From a checkpoint of a small mixture-of-experts model trained on Wikipedia: 64 SwiGLU neurons an expert, 427M tokens.
Below are experts of layer 6 (counted from 0) of a mixture-of-experts language model. Rows are named router (the router's row for the expert), gate (a neuron's input weights, with its number), up (a neuron's input weights, with its number) and show model dimensions 0-127. Each number is 128 + 24 x the weight over its row's rms, rounded and kept within 0 to 255. Numbers have three digits each.
Before each expert's rows: "comes after" lists some tokens at least twice as common just before its tokens as in all text. This comes from a sample of Wikipedia text that the model never trained on. Tokens count by the router's weight.

# expert 29
comes after: " the", " \"", "-", " a", " The", " Best"
router:097136100144132133131133106119127155092120136115104094142115143182135090174175152114124133107146162120134136133177144143146076166121105113105123146127147113113146156123066111127105104127112160155145123122110126164129124143142090090132084095128106123132110112122097171126101126087108111131129161142128099119132080116102123178111156154159106108165115111117125162086132116159139187115135
gate3:101131153144117149130118101120132129113118124106128113135133124137151137109148147108136200073161125154116123128111086119200120132106121112184124137163151109097125099145077159129134111136126122102118107112093161160188117159157092107123134161142117128131088118108102103145129126142126115120142145162132149131138104127095110181111127177153120080141153092126102151101137148143128128079133
up3:117125073083181119144161129141140168125134123108149101148111119152094155094126150150098128125152119077143090166171088118126082151139130115147101128159148157139131118110092115138122120118114063120137167129112140136137144118143114130163140139134113110142091147081153140110153110144151115174087149172096138100124140151137110139117120149155091156093149117095138125115154114139104151158108

# expert 25
comes after: " to", " he", " also", " and", " He", " not"
router:133122105139162072131123167120088190112094166098131112066092140160097122126135166075154120100113139090126144138172144138120118142145121124124142121139139105127147129109106124109116110127093136131132132101120158163125111145130115115086094075145082092154105112147136135132109098112107152079183144135163114132097109100111132136131125155145118122140120123141164140103147166171116134122138
gate5:089114136118131146101150118116103145126117177102142131126124149107127156113073157127121120118167105132114134066150134162115125092118103126144132144138138101112146100073119127108176127106147134179123106180139095111086102138129152118135146114146094161133118130144132131147128068109135159141144146148139094095132133161141176172116176112102125134136128169145148141143131072101142096143120
up5:153109136145148151128131135136126114068115152131111119145100161102135136183125131163132093100128118146115128125112170144145084073096138117103113147176095153124124109136139133110107132115100146154120150116070130074133140130100129093153135158137131156124130119121145122161138139139145134123126119135186130041154150125131116148142127153157120142144130121084122124186075110137154103121108

# expert 64
comes after: "'", " of", " with", " his", " as", " for"
router:118119121145158090117136160119075129116078152133106102097124146136100117145183154093154102137093138118124146165125164124151106133152115104127147164146167130148153144106131093129105106148096141148130114121085136158129114182121097108136098117145118141125127108150134143141087113100110169107142156126151108078081111119111170150174127148141085086117148108154163157131143110151124135108142
gate1:151096161131122122116124141157113107110123103173121152088126121144152062166164153131169136149188113100117155131082112126147106146108138105109164137155130158111132145081133144097123105102088120138211149135121177127093128106137077103128118158137117118104129113142152131087115141162135094111144115106119136151124117108132118116078112160130128121110165128141163134122121131149115130131149
up1:132113114163133136121137119114136093088128151118102114091108130097074125157119165153096110154162110103142151130103140128124134127153150095128085093126080109149140171088162124121112089151085107124109143164124142130110146162113114128165147168164155121123124156163128145120142154141143116179108158146138165151124139128118136141099140082141142080122105165151127157146085128098136127089091

# expert 38
comes after: ",", "s", " and", " of", " List", " number"
router:131180128176173096161125169118115159111113149101128093114098140147102125164163154067123105107118159092094143130111150161127097132123120110124112143130133119132137135120121090125088113167085138154161070121117132174115091136163106105106088088137096112137101111128114148140102117099097130099134131134113117085096117095106147140148171127129120106132122102140142142135149122154123136124165
gate10:166086124137148133102098153172147137145110159094124127152154119134133115175146104127101132162130141106102114132104126163163081129139115103142107130151149136159057117140097089160107133150091123105128134115096120173117137154130101132147066137113162115127123139100146152114119100137109145124131152126093151087184139128105108173171125128116094125146098129145089124107145119156154146150117
up10:157112157125140209119175148130114125137128089129106102164146126119124133156127130171133089133157157098141107071118123159146102099151119112115116139105121127123128132096105145139097106117132137150115121125100141117084145139115154132110136147129128140142101120156146088135108125095130177143097097102127190123137099117110081104152172124147115152122163115151125081115193125153100149126135

# expert 37
comes after: " of", ".", " with", " to", " by", ","
router:099135135163136107154160171123102176089134173111097126130108143167096130132126150100145095125089158105109164133162135152151088134127115088115125148117143127140157123117070121102109088150114127137148092090101147131119097158123102115107091100156126132177078116125118137134112109084111131131188133106166112119116115126130147190134145141133098119155101117127130127100152143135108135118147
gate2:135132130104133116124091140176109131113155153146155137075140132163119118146120142135120103112131134116131153133067115180120110124099146130152141125146125155148118133086153137069114099130176129108126130160136102196118109155117163134152108092108121130150107095088091118109140141130169123108112107116120115129133105178173120186147120140116139098162126105131121116123118160090080160138140
up2:152143121183127123126167128127122137159109140085116116130135126088134086097134165118133154132106153123152111129136130100148107143142138143106103113153135110112097162153154104127115152158138124111161103122128073104087149139103122117131130123169187108093113152121134146087160107173105135123124128138119101128124192155118123097120142152109179101120165111107165136135109099126112143144052

# expert 39
comes after: " of", " the", ",", ":", "-", " in"
router:125127116142150111159158153100112136136134146094102088127116172177114100157121141132138112115077131090089134131150149160125121139151119119107126136112183117160180140106118092077124101139095165128179115117118115164098115147141108079114086122170119121156116119155094155149111129113118111117140137134144098131133094102107123134154159145127113089171126118138117167081119123138121141093164
gate3:118135134125099126176088128149127138139143156103161133148105107125059124156126178123119146086094121115094177097095154142111126150126145119175151150111102126120141103153081140121158059134130127154132164130127121112143093158147121119134121121132115138110124109175086142147164116127132114146163117120107138171109127171089147167137114111161113097115123102097105153101137144155138097124135
up3:096164159121112133108108111136123111175164126126106104164145137111117133210106164074107092120127153147157089161104132142134152096131110122132146137112170125112126140089125142119149162114149095109136153108121139116118092120149120146152123126152113118101099173119128108154134140129145122081091093136123101144107142168150171154112103124112109134110084126132153162082146103125113178142143

# expert 15
comes after: " was", " is", " were", " be", " in", " been"
router:094147104132147131134139148095074130100100143137113097129102142106123093144143163118162091104066126110122117128157142129114117155139119100123127124153132114127136110102091125092123112114093155134138125087107180137093131113131119129083123088144092126139137074176136117141099119093142142082173135128153130110116107095086161182140154141139127104118093102138146153141145158163122149101154
gate4:110113114126114088162109163118178106162114063124128164154147140145120126141119149090134115124169135131161111086163137120149110162136139109102141105109132128093143132118134174152116148132119180150120097130086168130154096127120126124096144084103144126121174079148149136147129099152123128105111138128098120191177082119116129127143140157083128105138153124151115101094125126133134117122110
up4:085176145090131100090142121148082115101081096122124155199119153144130169113101155174133120103094150128093151146125138164126144122169123145152126141143157112170148154089099116128152124154086105093123112128119113116129144131119151122133144124142156105125159126148104125076121127163126104156121136132151093141142135150106128106129057131122105144106158108122113155131102121131140175122116